config.toml
d_model = 128
n_experts = 48
activation = "quick_gelu"
balance_bias = true
n_head = 8
norm = "rmsnorm"
attn_scale = 0.281
init = "uniform"
beta1 = 0.95
beta2 = 0.95
decay_fraction = 0.918
final_lr_fraction = 0.0
train_tokens = 516400000
Below are experts of layer 3 (counted from 0) of a mixture-of-experts language model. Rows are named router (the router's row for the expert), up (a neuron's input weights, with its number) and show model dimensions 0-127. Each number is 50 + 12 x the weight over its row's rms, rounded and kept within 0 to 99.
After each expert's rows: a language model's description of what the expert responds to. This comes from a sample of Wikipedia text that the model never trained on.

# expert 27
router:60 28 44 53 31 69 48 57 48 52 43 57 54 34 50 39 40 60 59 56 50 54 41 39 49 66 60 70 64 60 50 36 52 64 55 44 42 36 61 41 45 57 52 48 46 43 60 55 56 54 50 35 45 62 16 40 71 36 54 63 56 31 24 47 45 48 60 40 58 27 53 65 33 58 37 56 09 51 65 56 28 44 50 45 31 40 37 45 44 42 69 53 46 45 38 55 61 60 37 74 45 50 22 41 48 52 66 64 58 69 44 48 49 53 31 67 67 58 50 62 31 38 60 51 54 34 56 49
up0:54 37 57 62 36 67 59 24 45 59 73 72 64 35 41 55 44 38 51 36 60 61 53 49 31 53 30 50 49 53 64 59 52 48 46 39 33 40 54 41 35 43 50 25 66 43 64 67 31 24 47 56 49 72 48 35 37 46 48 42 49 37 41 54 36 56 41 28 36 58 41 47 63 43 63 48 37 58 62 39 52 46 65 37 55 58 54 50 51 75 71 71 50 25 60 44 58 61 55 58 48 37 31 39 60 50 45 69 50 56 39 46 41 42 31 64 32 46 62 35 42 48 60 59 42 74 36 51
up1:35 39 75 52 56 34 55 54 37 38 23 57 53 70 46 59 53 47 40 62 58 36 57 57 64 50 57 49 50 54 31 60 53 29 59 76 42 36 59 53 46 52 53 54 48 49 51 54 52 60 21 41 46 65 47 40 45 60 31 42 52 45 60 34 67 58 55 48 43 44 59 44 48 81 41 69 61 68 83 47 59 57 50 37 41 52 55 60 39 39 38 62 51 43 71 56 52 54 38 55 67 56 50 52 35 67 77 60 49 67 57 55 66 64 58 31 57 57 69 41 48 47 33 64 35 68 72 52
up2:38 30 76 34 46 57 36 53 49 43 73 30 38 51 79 47 62 38 51 49 53 42 58 34 54 54 52 51 36 49 40 59 70 56 51 50 45 50 48 60 46 63 47 58 44 40 77 38 66 51 48 61 52 36 49 53 56 46 35 43 52 58 37 56 45 34 58 28 52 40 60 47 35 74 29 48 50 48 60 55 54 73 52 53 63 59 51 40 44 60 74 29 59 31 60 36 46 55 51 39 78 66 74 48 39 51 34 73 43 42 47 51 55 61 51 65 42 29 44 46 53 51 77 38 54 44 52 22
Short mid-word pieces after a capital or short prefix, like age in Stage, rate in Strategic, ine in Line; also re, end.

# expert 8
router:46 60 38 49 40 57 60 51 36 30 57 27 48 29 38 30 35 61 50 54 62 61 33 35 50 43 59 52 57 62 30 33 34 58 31 35 27 30 64 54 39 49 58 43 70 49 64 42 56 63 51 46 49 51 31 34 60 49 42 55 60 49 44 28 43 26 58 39 35 56 44 45 57 57 24 54 39 45 65 66 43 64 45 42 51 40 59 43 69 81 72 50 56 52 40 61 52 62 43 69 65 63 34 46 49 40 52 55 68 52 36 29 65 33 43 55 46 40 43 58 48 35 45 57 43 53 68 49
up0:60 42 67 54 51 46 63 70 40 52 58 53 52 45 21 76 38 61 45 74 64 46 45 57 59 34 65 56 53 60 36 56 30 63 36 49 59 58 68 56 70 40 27 40 49 61 39 42 59 39 47 23 48 36 25 50 46 50 35 43 48 30 51 44 31 35 67 42 48 62 73 52 36 48 40 33 57 52 44 44 54 54 26 35 40 64 66 36 40 54 56 63 53 60 56 47 35 51 54 42 43 58 41 40 49 35 53 48 48 38 60 26 37 50 45 63 56 61 66 50 47 45 71 48 25 49 50 31
up1:78 69 58 62 44 41 45 33 49 37 17 64 47 42 40 36 49 44 63 54 47 46 53 47 68 51 42 43 38 50 55 44 45 49 37 35 39 52 54 40 51 72 75 57 43 45 81 37 43 41 42 49 21 31 64 62 58 40 52 65 48 54 52 55 54 50 61 42 63 39 48 44 52 45 30 53 39 39 63 56 54 33 67 40 47 42 33 47 57 56 45 65 64 50 69 28 56 40 39 48 57 38 41 53 51 41 28 70 59 61 42 68 86 73 44 35 48 52 39 48 62 59 39 49 38 51 54 53
up2:60 43 62 38 41 45 56 62 51 40 67 44 60 75 59 48 51 57 52 57 46 55 33 67 54 49 38 51 43 68 50 19 54 61 69 57 49 50 46 39 54 64 44 44 53 50 45 47 58 48 18 47 49 60 58 50 50 70 59 63 51 46 57 65 64 55 37 54 75 30 28 40 59 51 67 60 44 58 75 38 60 50 66 53 70 42 18 66 48 42 59 27 62 59 52 67 49 60 59 39 46 57 39 55 58 35 61 31 49 42 36 65 52 36 42 54 54 61 62 69 51 46 57 85 54 34 37 45
Numerals such as day numbers, year starts like 19, scores and table counts, e.g. March 2, 19|28, 4–6.

# expert 33
router:56 54 63 35 37 62 73 46 50 48 60 46 27 40 41 30 39 66 47 55 54 46 56 39 78 47 66 49 57 75 42 26 48 53 44 49 45 48 54 51 54 46 69 38 49 49 69 46 65 50 52 55 61 57 26 51 50 30 56 60 55 53 43 39 73 42 57 35 50 51 39 60 53 66 31 47 45 74 65 65 33 74 34 32 53 60 56 64 61 64 45 38 61 53 27 53 49 68 55 73 64 54 49 46 50 33 59 54 64 43 52 39 74 41 25 50 57 46 60 42 47 40 58 38 41 51 67 28
up0:50 24 55 73 44 58 29 56 51 47 58 32 59 37 28 57 41 29 25 60 53 48 44 50 73 55 64 46 68 56 47 47 36 46 48 52 48 52 53 64 40 43 47 41 50 61 43 36 50 71 38 34 58 65 46 42 55 39 48 51 76 57 40 39 57 74 24 28 60 49 57 50 63 57 64 78 51 61 49 50 49 61 46 55 61 49 45 52 58 27 47 52 51 41 48 59 62 63 72 47 71 46 52 51 65 30 34 52 71 62 70 53 54 35 46 33 45 35 80 46 51 60 55 64 52 33 51 55
up1:45 63 46 29 51 56 65 32 64 51 66 22 36 52 66 50 68 56 36 27 50 54 60 51 75 33 62 43 64 51 29 53 61 58 53 64 47 58 40 30 41 48 49 41 61 34 61 48 44 72 30 33 31 28 53 58 63 55 63 64 67 46 58 36 38 60 53 56 46 47 47 31 44 31 53 53 53 38 54 49 53 65 41 49 73 42 69 63 53 35 37 40 63 55 62 53 66 65 38 60 41 35 45 58 41 57 53 47 78 63 74 47 39 46 39 48 39 43 44 35 44 52 39 52 50 58 69 59
up2:29 36 32 55 40 50 45 36 44 44 58 52 26 29 31 54 12 55 44 46 35 51 64 71 47 65 49 24 45 38 20 65 52 36 34 49 63 48 66 49 44 38 55 48 48 67 45 48 51 37 55 62 40 50 63 44 53 68 60 49 46 53 50 42 36 47 31 48 30 67 43 56 74 51 67 59 51 72 57 57 35 56 55 60 38 58 66 25 48 50 62 49 64 53 49 65 50 50 61 46 37 51 34 33 54 54 52 51 49 36 50 62 48 26 61 50 59 48 73 43 34 64 40 55 45 49 56 41
Hyphen bullets starting lines in lists and infoboxes (Genus:, Country:, Website:), plus heading equals signs and age in birth dates.

# expert 29
router:50 58 39 55 42 62 47 67 42 50 59 39 47 48 53 35 54 60 51 49 41 60 29 30 57 75 56 43 76 57 27 54 44 63 27 23 45 53 47 50 48 37 53 63 47 71 61 71 53 39 31 62 77 73 33 39 39 44 54 59 70 47 57 61 40 40 56 46 32 57 51 73 56 43 33 50 27 45 62 43 45 39 39 48 52 46 33 54 41 52 69 39 54 25 49 42 57 55 36 54 34 50 39 49 46 28 64 57 48 61 35 63 63 33 55 60 71 53 48 50 45 57 67 45 29 48 53 46
up0:45 29 67 55 52 31 72 36 34 23 56 64 64 50 52 27 72 25 64 55 41 64 56 60 57 64 32 50 49 44 50 38 42 50 30 34 65 49 82 30 51 50 42 53 49 49 62 46 41 48 46 57 59 68 25 51 64 41 38 45 52 53 58 60 75 39 42 42 36 74 55 51 58 71 43 57 36 52 65 54 62 36 62 33 50 29 57 49 36 53 40 50 44 49 50 53 50 44 59 58 26 46 49 51 37 57 33 38 51 60 69 59 49 46 48 31 40 39 51 32 65 46 50 42 45 39 57 52
up1:26 53 43 66 57 60 41 59 40 56 56 14 52 33 32 55 54 48 61 49 39 37 51 79 55 60 53 77 39 54 45 49 43 45 53 73 59 60 44 50 28 67 38 45 71 67 61 63 60 39 48 47 55 65 37 46 52 49 43 35 42 56 53 65 54 51 69 48 63 56 27 48 55 28 57 35 35 56 45 44 34 44 58 43 35 56 52 48 63 53 54 69 38 51 57 50 44 48 38 36 68 70 33 42 53 69 33 59 64 28 37 40 52 47 42 35 46 38 41 55 50 62 66 51 33 43 66 32
up2:46 56 50 47 48 40 43 52 58 42 43 57 29 40 63 49 40 66 44 34 58 27 43 46 52 72 51 40 63 47 66 74 25 27 31 55 55 50 44 42 35 39 62 50 70 42 75 51 55 55 51 49 62 30 29 32 53 51 61 52 48 53 29 63 59 47 42 62 61 62 51 50 60 49 28 41 48 40 35 38 41 72 56 62 46 63 35 55 52 59 39 49 38 49 36 29 61 65 51 49 41 62 75 59 40 38 54 31 33 47 33 54 37 58 35 53 54 79 67 43 44 75 52 58 63 37 52 51
Middle or final pieces of longer words such as g, ion, ition, ist, age, leg: battleground, challenging, alleged, activists, images.

# expert 3
router:50 47 48 50 37 67 73 64 55 33 52 51 25 28 28 29 28 64 63 53 64 44 39 34 76 46 67 55 54 56 44 33 28 62 44 49 48 46 75 47 45 64 59 58 52 47 78 48 54 52 46 34 54 52 40 37 60 43 47 50 77 42 54 46 56 38 55 23 48 45 46 60 47 43 42 42 47 55 55 69 31 62 52 44 51 59 58 49 59 71 55 26 59 23 34 50 63 49 46 72 60 53 51 34 49 42 67 48 71 47 40 44 53 54 36 50 54 58 68 57 57 55 41 60 41 48 71 44
up0:36 30 33 38 60 63 35 47 62 51 63 44 43 58 61 36 50 26 43 54 61 57 51 50 60 77 41 43 48 69 44 57 44 51 57 35 54 42 57 69 67 60 37 47 61 44 51 64 55 70 63 51 55 53 38 58 52 69 28 47 61 55 35 40 41 49 62 49 45 38 54 74 37 50 70 51 27 48 57 64 63 60 65 49 56 51 30 54 53 56 33 73 31 53 48 47 42 30 64 76 56 49 51 51 47 53 56 60 67 40 56 82 31 59 62 53 43 67 42 53 58 43 55 26 30 32 49 36
up1:47 57 54 45 39 52 65 63 41 41 29 64 36 65 49 48 51 69 56 60 54 73 56 62 55 28 46 55 47 45 41 46 43 69 28 61 65 46 39 43 49 35 66 60 44 62 33 56 39 45 36 15 43 28 42 68 66 56 55 41 43 54 61 55 65 58 40 82 58 49 38 67 43 59 37 66 45 48 71 49 48 67 34 30 53 48 52 36 37 33 70 44 60 53 50 49 32 56 39 47 55 32 48 43 23 29 30 62 61 53 51 63 51 51 49 69 53 37 42 61 44 48 57 51 55 46 57 52
up2:47 45 55 57 57 54 24 51 51 64 56 44 61 47 53 55 48 52 48 68 48 67 38 31 52 55 40 68 84 63 47 44 33 46 55 56 59 41 28 54 49 53 49 48 49 38 49 61 46 49 70 58 70 42 54 66 21 43 54 34 45 41 46 38 61 33 38 35 25 66 47 43 54 32 56 59 56 53 25 49 48 59 60 60 42 52 64 60 43 53 45 36 67 58 37 49 51 21 46 57 70 67 37 52 62 47 51 63 55 43 28 69 72 62 58 52 53 40 29 46 38 34 46 32 60 73 67 56
Pipe opening a new table row after a line break or header separator, plus verbs like was, were, are, is.

# expert 44
router:40 45 51 41 31 73 70 50 42 32 41 33 40 42 48 39 33 68 44 48 68 54 20 25 53 45 49 69 71 49 42 35 35 44 48 41 47 43 62 41 37 59 51 55 55 62 49 65 51 63 51 46 55 49 25 36 63 51 38 64 62 32 46 56 56 25 53 40 32 55 53 71 47 52 48 40 45 72 49 55 46 66 48 27 42 39 51 49 78 61 64 45 58 54 30 63 47 54 28 58 66 64 35 39 54 48 56 55 51 49 38 46 57 24 43 72 48 47 42 41 59 51 45 48 34 52 57 27
up0:56 32 42 62 44 56 29 21 40 56 54 44 57 49 34 43 39 35 52 57 54 36 37 57 58 59 38 80 49 53 69 41 61 44 46 27 62 44 66 40 56 66 51 46 46 39 55 74 25 53 59 35 59 50 72 59 46 40 53 44 66 64 47 40 43 50 45 24 42 43 43 54 60 34 60 72 65 29 48 66 47 51 52 50 33 47 70 54 36 38 58 52 52 44 50 66 62 50 43 68 47 48 46 63 50 29 43 77 36 51 60 56 69 45 59 60 35 50 49 45 34 33 55 48 54 37 42 21
up1:46 42 83 35 49 45 51 49 56 44 59 39 56 33 40 63 45 56 66 45 76 41 60 63 45 57 61 54 61 45 40 45 49 49 55 33 42 64 41 59 45 59 71 28 32 58 46 51 61 62 70 43 31 50 43 39 58 33 41 65 64 48 38 52 58 49 68 40 62 60 60 37 25 66 95 54 45 66 47 41 44 52 48 43 56 43 55 37 46 71 45 41 45 58 54 53 73 44 64 62 48 46 54 54 71 66 39 54 53 69 56 39 47 35 42 58 44 53 42 47 75 37 35 56 55 54 47 75
up2:38 47 60 37 56 43 48 51 48 62 63 53 32 56 62 46 51 41 37 32 47 55 62 45 75 57 54 61 52 61 29 36 08 73 53 57 39 65 65 46 74 56 48 38 46 36 68 58 36 41 53 45 62 49 52 63 54 51 46 55 55 64 42 44 51 42 20 78 48 43 68 36 57 56 44 43 61 60 53 61 51 48 61 66 55 55 38 40 42 44 50 45 57 35 58 47 45 31 43 62 62 36 54 71 56 57 53 32 63 71 29 47 64 59 45 24 61 42 68 48 64 52 43 29 34 50 57 35
A lone space token between modifier and head noun or phrase parts, e.g. General manager, Long jump, bulletin board.

# expert 26
router:52 40 49 33 40 64 41 50 55 39 33 37 40 35 38 47 29 60 48 36 62 46 43 60 59 42 51 55 56 81 40 33 45 49 58 30 46 28 56 39 31 53 54 38 53 44 50 56 58 39 56 27 58 51 15 54 39 37 54 61 77 36 39 31 43 45 56 38 24 45 44 58 58 36 41 30 40 58 68 54 47 61 39 55 39 49 45 58 58 50 53 55 49 51 21 72 61 79 32 71 59 54 53 51 64 46 70 42 57 42 31 37 58 51 48 60 65 48 48 65 48 57 49 40 54 45 60 47
up0:46 41 75 54 61 50 42 18 36 40 37 42 46 59 53 43 37 48 58 57 52 24 39 46 54 48 63 56 43 34 39 69 37 47 39 58 51 21 56 48 37 46 61 61 38 51 23 71 48 51 43 45 53 55 42 51 46 71 67 79 42 54 57 37 61 37 56 48 41 53 50 37 46 47 40 44 51 38 68 57 44 54 56 63 54 50 38 60 62 65 60 30 51 37 29 63 65 43 48 53 48 50 30 57 43 75 73 52 56 43 45 56 75 40 48 50 56 42 43 47 71 38 59 74 48 32 74 56
up1:49 63 54 43 65 62 54 54 34 37 33 42 57 52 23 40 46 40 33 64 38 55 42 53 49 52 26 56 54 40 46 49 51 24 49 61 45 52 48 59 48 41 39 58 55 65 40 52 41 47 46 73 57 55 41 51 40 41 57 56 44 48 45 52 40 17 43 57 61 52 47 56 39 48 45 67 56 63 63 57 74 30 46 61 52 39 36 42 61 45 32 55 46 57 53 31 33 72 42 56 62 43 43 59 57 62 72 48 44 68 38 55 56 55 58 81 53 80 45 44 45 58 32 35 49 06 48 57
up2:49 39 58 57 40 42 39 46 44 20 71 24 44 27 46 44 60 48 56 50 54 42 80 41 49 53 34 58 13 58 35 70 40 61 36 53 54 48 75 49 46 66 44 43 54 39 50 60 58 41 44 47 53 45 45 47 39 36 30 45 41 39 68 70 19 34 51 33 52 42 47 52 47 42 46 49 59 39 51 55 57 46 68 20 50 49 47 52 51 51 45 45 59 41 74 25 46 52 65 35 46 33 44 58 31 55 53 61 54 41 46 37 50 53 32 62 56 59 53 47 23 52 56 53 63 51 48 38
Single capital letters inside acronyms and country codes, as in UCI, FIA, AIDS, CVT, GER, URLs.

# expert 23
router:32 59 52 43 41 50 69 48 40 39 54 41 52 46 44 28 57 60 61 46 57 47 32 37 59 41 56 48 51 67 26 31 28 44 37 44 33 36 52 46 30 59 49 44 77 42 58 56 65 64 42 58 44 54 27 57 42 17 41 69 62 43 51 26 45 39 61 18 33 50 47 45 51 54 32 44 36 57 62 63 47 60 42 47 44 54 61 52 55 75 70 52 49 47 31 73 50 66 44 64 48 68 45 46 60 33 54 58 59 46 38 29 47 44 41 53 61 36 53 61 54 42 51 42 40 55 71 39
up0:38 55 61 61 57 30 47 48 62 47 64 29 42 61 50 43 51 57 55 31 40 43 71 66 60 62 47 49 51 51 80 44 73 46 53 61 41 55 65 51 28 30 51 45 42 50 42 53 45 43 64 55 55 66 58 51 30 37 38 39 57 58 39 58 42 31 37 51 47 44 50 36 43 70 41 60 54 54 52 43 70 21 61 42 46 55 26 29 61 54 39 49 44 19 27 38 62 46 44 52 62 54 47 59 53 60 49 52 40 47 66 71 34 65 56 40 45 45 19 47 59 59 59 48 60 48 32 24
up1:34 56 47 45 27 48 64 62 53 48 40 43 40 50 51 61 45 48 47 48 21 46 63 42 56 50 75 50 71 53 49 59 46 55 46 44 47 38 51 29 39 59 59 46 49 47 63 61 74 59 32 46 70 49 50 47 41 43 46 60 60 71 45 41 26 57 42 47 46 52 28 34 41 46 46 29 38 59 12 65 43 24 55 20 54 69 49 61 50 58 28 43 45 45 36 60 49 39 59 64 61 59 60 59 53 49 43 52 48 51 59 42 24 26 40 41 36 61 45 69 52 28 63 58 53 49 52 45
up2:59 49 26 72 54 51 43 45 52 47 40 70 62 27 40 52 54 39 49 47 48 70 60 50 54 39 43 53 59 54 60 61 63 42 68 47 52 40 41 62 62 65 46 58 46 24 56 67 32 48 49 57 62 47 39 62 74 32 51 59 79 70 63 70 40 40 36 39 48 48 33 49 21 47 67 73 32 35 49 33 28 62 43 59 51 36 62 51 64 45 62 67 55 36 40 49 55 49 65 33 46 60 49 33 49 58 81 58 57 53 33 48 58 43 53 65 42 53 47 44 52 38 59 43 51 51 37 58
Digit pieces inside numbers in tables and stats: vote counts, scores, years, percentages, ISBNs, such as 19, 00, 5.

# expert 46
router:55 42 69 37 34 57 53 66 39 42 47 25 40 41 47 50 34 56 43 36 72 45 41 51 60 40 68 62 59 76 50 38 31 37 47 48 46 41 46 40 50 64 73 39 64 53 48 52 69 50 45 52 50 42 33 48 42 45 33 48 57 49 53 38 62 18 56 31 22 30 33 62 54 59 34 41 52 50 58 62 33 76 26 50 61 59 49 36 66 43 45 31 45 33 48 55 48 57 36 77 70 39 45 49 56 38 56 59 57 52 43 52 64 42 51 49 63 55 57 45 45 57 29 53 51 42 75 48
up0:51 51 70 57 55 46 65 49 50 51 61 58 25 73 62 56 42 59 34 49 51 54 42 69 74 31 51 45 39 65 46 60 52 48 55 40 45 43 48 56 79 49 54 75 54 39 69 59 42 48 52 40 49 45 65 38 53 66 36 62 53 38 65 64 57 31 51 36 44 75 29 38 56 52 26 57 51 49 10 45 51 36 46 52 49 52 60 54 51 74 57 53 65 36 63 30 73 33 66 65 51 58 59 46 23 44 55 53 47 56 54 53 41 42 49 49 41 51 49 41 55 42 75 42 57 37 41 38
up1:50 32 42 34 48 47 48 53 58 52 54 54 60 83 61 39 39 50 35 30 54 71 47 43 46 68 39 55 18 43 50 35 55 58 54 51 39 31 38 42 56 33 42 57 58 54 48 27 50 59 47 58 70 75 43 62 54 37 59 56 49 63 54 36 69 44 55 42 51 55 26 63 39 49 43 37 64 67 58 71 51 33 56 55 55 54 27 50 64 39 44 47 58 37 40 45 39 48 43 51 59 63 40 54 50 51 33 62 70 47 78 28 39 60 43 66 45 49 62 33 30 34 56 64 29 36 53 55
up2:47 43 63 66 36 58 31 50 49 78 64 56 25 29 34 58 27 39 56 37 50 49 62 54 51 73 54 56 61 36 62 65 46 48 60 38 46 39 43 33 67 43 55 43 56 52 57 43 46 56 82 58 31 46 47 36 63 46 56 49 41 40 62 52 64 42 49 78 67 61 42 25 60 53 39 48 44 58 46 28 53 55 30 33 46 51 53 44 71 43 66 36 46 57 52 62 70 67 64 42 63 46 41 54 63 37 56 52 55 43 45 43 34 52 37 58 51 39 48 38 43 46 43 44 54 72 65 22
Colons after field labels in infobox lists like Series:, Years active:, plus short word-start pieces like st, b, w, gr.

# expert 24
router:62 57 57 54 22 69 52 59 63 35 43 28 36 54 45 34 32 81 58 39 69 52 53 39 50 46 62 51 58 69 50 50 24 71 44 47 47 28 60 43 23 64 54 35 51 57 58 51 71 69 58 49 51 54 40 38 60 36 41 52 57 36 52 38 47 45 55 47 38 56 43 67 43 44 49 44 38 56 61 51 48 60 45 27 61 55 44 51 65 68 51 36 54 41 43 67 73 52 39 69 63 69 55 39 61 49 67 46 54 57 45 48 61 31 28 69 49 44 67 56 54 45 29 43 30 49 52 44
up0:51 37 49 53 49 53 48 50 68 52 68 40 47 53 58 42 34 54 41 62 64 46 75 58 65 69 45 64 59 42 42 57 74 52 82 43 20 61 39 50 45 39 52 58 36 60 57 43 47 55 47 67 57 46 57 48 70 58 26 60 52 42 51 27 37 46 61 43 42 53 44 40 62 31 28 55 51 46 51 60 48 61 60 38 36 53 63 26 73 51 70 50 46 48 41 47 66 55 45 54 46 55 34 56 58 37 33 64 58 52 34 45 33 62 19 63 47 31 39 35 43 44 62 61 37 59 76 45
up1:43 41 60 59 68 72 51 46 37 37 24 59 70 58 61 46 45 50 50 42 24 55 40 50 40 32 62 50 44 42 35 61 59 43 44 54 59 63 49 56 44 43 47 46 56 51 49 37 51 42 42 39 61 42 39 28 29 32 37 64 66 58 49 46 47 65 39 46 59 62 30 41 36 67 56 57 67 40 41 64 73 34 58 59 51 58 52 58 61 70 41 42 36 59 54 53 68 44 37 38 59 60 55 24 45 45 60 47 34 47 76 63 66 39 39 41 64 34 74 36 63 73 46 66 40 42 51 31
up2:44 49 34 55 59 50 57 51 54 43 56 34 47 47 45 45 60 63 61 73 52 34 40 61 74 44 47 59 40 55 51 54 48 55 45 68 60 35 43 33 40 42 57 19 69 28 63 45 44 50 54 52 35 38 46 50 56 51 51 40 24 31 51 45 61 32 28 48 49 29 38 46 52 53 55 81 38 60 42 46 67 55 58 52 56 49 46 40 51 49 31 68 51 54 56 49 73 62 55 53 45 54 28 51 34 58 72 53 35 44 57 78 70 36 33 37 63 75 60 50 25 47 46 59 67 52 58 51
Opening piece of a split word, mostly lowercase nouns after the or of, e.g. p|ieces, ma|mmals, po|ssession, P|rague.

# expert 38
router:62 48 61 33 20 68 50 61 50 34 61 43 53 21 42 33 62 66 68 53 52 69 42 41 47 49 43 53 52 54 44 66 49 28 45 36 34 56 59 37 43 40 48 39 68 57 75 69 60 40 36 51 43 46 28 55 43 44 65 50 55 50 38 33 64 44 40 42 37 21 50 58 47 74 62 27 33 72 52 62 41 57 56 57 72 49 43 61 61 66 55 41 69 21 55 52 56 56 41 42 49 59 52 58 39 48 60 47 43 48 60 42 46 51 55 68 59 39 57 36 71 42 49 40 60 40 60 53
up0:44 45 32 55 59 38 56 31 43 23 38 51 25 54 88 60 52 81 49 50 66 36 52 43 41 53 38 56 55 46 46 61 52 44 27 41 56 64 56 44 51 45 65 39 55 52 60 48 32 49 63 52 47 58 47 70 63 64 46 52 47 33 53 56 48 60 34 31 33 72 53 37 48 51 51 56 73 35 52 53 45 43 45 61 43 42 63 57 45 71 38 43 71 49 45 51 47 47 59 68 59 52 68 45 54 29 44 45 48 57 35 67 48 29 72 62 65 41 54 57 58 43 31 66 68 44 75 44
up1:47 43 36 48 48 48 46 58 60 38 52 48 37 50 56 66 53 58 49 64 73 50 36 52 53 45 28 35 55 84 44 51 46 41 27 70 56 73 51 24 48 51 52 33 43 33 33 47 35 39 47 42 47 61 58 46 41 51 47 55 46 31 63 59 50 40 39 61 33 78 41 51 49 41 42 41 28 55 48 53 54 48 59 71 46 31 56 67 42 41 52 54 53 36 57 66 56 40 43 73 51 35 49 56 80 40 59 52 56 52 42 49 65 34 34 49 79 71 62 39 47 44 35 49 41 52 23 64
up2:50 34 44 54 61 57 35 67 27 51 60 44 35 32 51 61 65 57 48 52 48 33 54 54 61 77 84 59 32 53 40 60 56 64 50 43 71 48 55 17 46 61 43 32 65 36 62 59 47 58 63 38 51 50 40 50 63 47 70 63 50 50 75 36 25 52 42 61 43 48 40 62 44 33 71 56 43 62 71 54 50 51 32 44 57 44 50 54 47 54 45 37 58 44 52 42 51 60 67 44 78 40 34 50 48 41 53 63 59 20 61 51 43 55 33 46 50 52 42 39 45 68 41 57 35 42 51 40
Middle pieces of common lowercase words before suffixes like ed or ing, such as refra-in, backf-ir-ed, pur-ch-ased, bub-b-le.

# expert 6
router:45 60 66 54 28 59 47 61 62 41 55 52 39 56 51 35 55 69 61 40 57 59 27 52 80 53 51 59 52 37 43 34 61 33 45 20 43 57 53 37 45 54 52 39 68 54 63 57 48 45 62 31 46 59 54 65 43 45 35 57 60 52 36 38 56 38 59 40 52 40 42 54 54 52 47 49 49 56 48 64 24 69 48 45 52 38 30 64 72 41 74 58 77 51 40 56 79 62 25 47 61 47 61 52 59 44 51 46 62 59 53 46 66 54 42 56 48 19 38 64 73 45 55 56 60 33 51 28
up0:58 65 15 43 42 55 26 35 41 41 46 62 37 59 33 56 28 53 54 44 30 25 51 41 49 34 62 54 63 65 56 44 46 46 70 40 61 70 37 61 31 60 63 47 70 61 63 63 49 43 41 46 47 28 39 71 29 61 44 43 45 41 53 56 38 40 58 49 58 52 53 60 42 61 27 54 58 45 41 77 54 50 49 46 59 38 39 45 55 80 58 69 33 42 44 53 55 60 54 62 57 43 65 42 57 68 63 43 51 54 51 38 58 57 68 69 64 52 41 38 59 48 40 55 46 33 35 48
up1:56 13 60 47 58 60 49 62 47 41 26 65 46 34 64 47 38 64 46 40 49 41 57 65 51 78 46 50 60 31 59 58 40 54 50 34 39 45 21 32 52 62 51 34 54 37 55 66 42 48 35 38 74 64 75 55 48 45 73 51 35 38 26 52 42 63 56 22 43 40 45 47 56 58 45 68 60 65 69 47 64 57 48 38 62 48 53 42 40 49 48 41 35 53 66 44 62 55 44 46 46 37 41 27 67 48 66 42 41 64 50 54 46 63 51 46 64 48 46 67 61 33 44 52 56 63 44 55
up2:51 60 50 48 51 40 43 48 28 62 67 61 52 47 48 20 41 42 34 54 47 25 68 49 63 54 76 38 66 29 48 39 64 68 63 60 33 35 49 56 45 52 44 64 39 52 44 56 56 58 56 38 62 80 39 53 69 77 63 48 52 29 40 63 51 60 42 53 37 67 50 43 68 46 48 48 50 60 69 53 56 44 41 55 84 53 46 30 68 35 49 64 56 45 46 53 47 56 53 61 48 49 63 42 49 66 50 65 43 74 67 48 57 42 59 58 52 54 54 42 54 42 20 53 65 65 63 53
Syllables inside non-English or transliterated names, especially with h, k, m, an, such as Ya-h-weh, Dur-ham, Ba-gh-dad.

# expert 40
router:47 51 42 46 52 72 56 48 53 41 33 55 49 48 24 36 41 55 63 59 59 47 40 27 68 46 79 75 51 42 29 60 59 46 49 45 40 35 50 48 47 64 47 31 72 60 56 51 59 67 32 29 60 54 42 32 46 43 56 62 53 18 51 63 69 50 45 40 49 53 34 55 27 65 38 57 54 71 58 58 41 48 58 51 44 40 42 43 45 42 82 36 59 42 40 37 74 51 49 57 63 71 61 49 53 44 58 52 67 58 48 56 44 26 26 54 55 54 48 64 37 51 50 60 43 44 49 39
up0:69 59 54 58 61 24 60 44 52 53 43 52 58 37 59 70 62 65 35 41 41 62 50 47 72 27 46 62 48 45 53 59 56 53 31 52 54 69 52 59 43 58 37 61 54 32 28 23 53 60 52 41 70 50 30 38 48 38 65 50 52 40 41 29 58 46 39 42 43 35 56 57 46 48 52 41 29 46 58 51 43 27 42 51 39 42 43 41 51 66 55 79 49 72 45 47 51 49 48 54 74 70 51 37 35 48 23 33 61 68 43 47 45 58 42 54 58 34 37 65 80 43 55 62 46 53 63 36
up1:79 35 28 52 57 59 60 47 48 70 31 48 38 46 73 42 50 55 55 52 42 52 40 58 35 24 25 44 67 52 45 50 58 28 53 45 52 59 32 37 48 57 37 41 46 69 41 44 44 44 48 69 59 44 65 48 34 53 38 64 45 44 64 60 33 50 49 54 70 41 56 48 35 47 35 42 42 58 66 31 58 54 36 41 26 29 43 51 73 43 38 54 76 40 61 62 47 49 50 63 38 30 43 69 51 21 63 59 43 52 33 34 39 37 42 57 60 57 47 57 51 55 42 50 67 49 55 56
up2:55 49 59 25 32 81 42 47 36 62 44 36 42 46 43 55 63 45 68 78 55 34 63 52 51 53 36 59 60 62 54 62 50 52 50 56 64 45 42 58 45 49 26 39 48 58 65 33 49 47 69 52 52 40 52 60 34 39 53 79 79 33 36 33 56 50 50 70 52 65 55 50 62 49 37 45 34 52 39 78 48 55 50 55 47 42 38 49 34 45 62 51 46 62 59 70 23 39 40 58 36 77 44 37 39 50 56 38 56 49 47 35 43 36 53 57 61 46 46 46 23 56 44 45 48 44 71 48
Middle syllables like o, no, en, ne after a word's first letter, e.g. Pe|no|bscot, lic|en|sed, co|a|st, Te|ne|ment.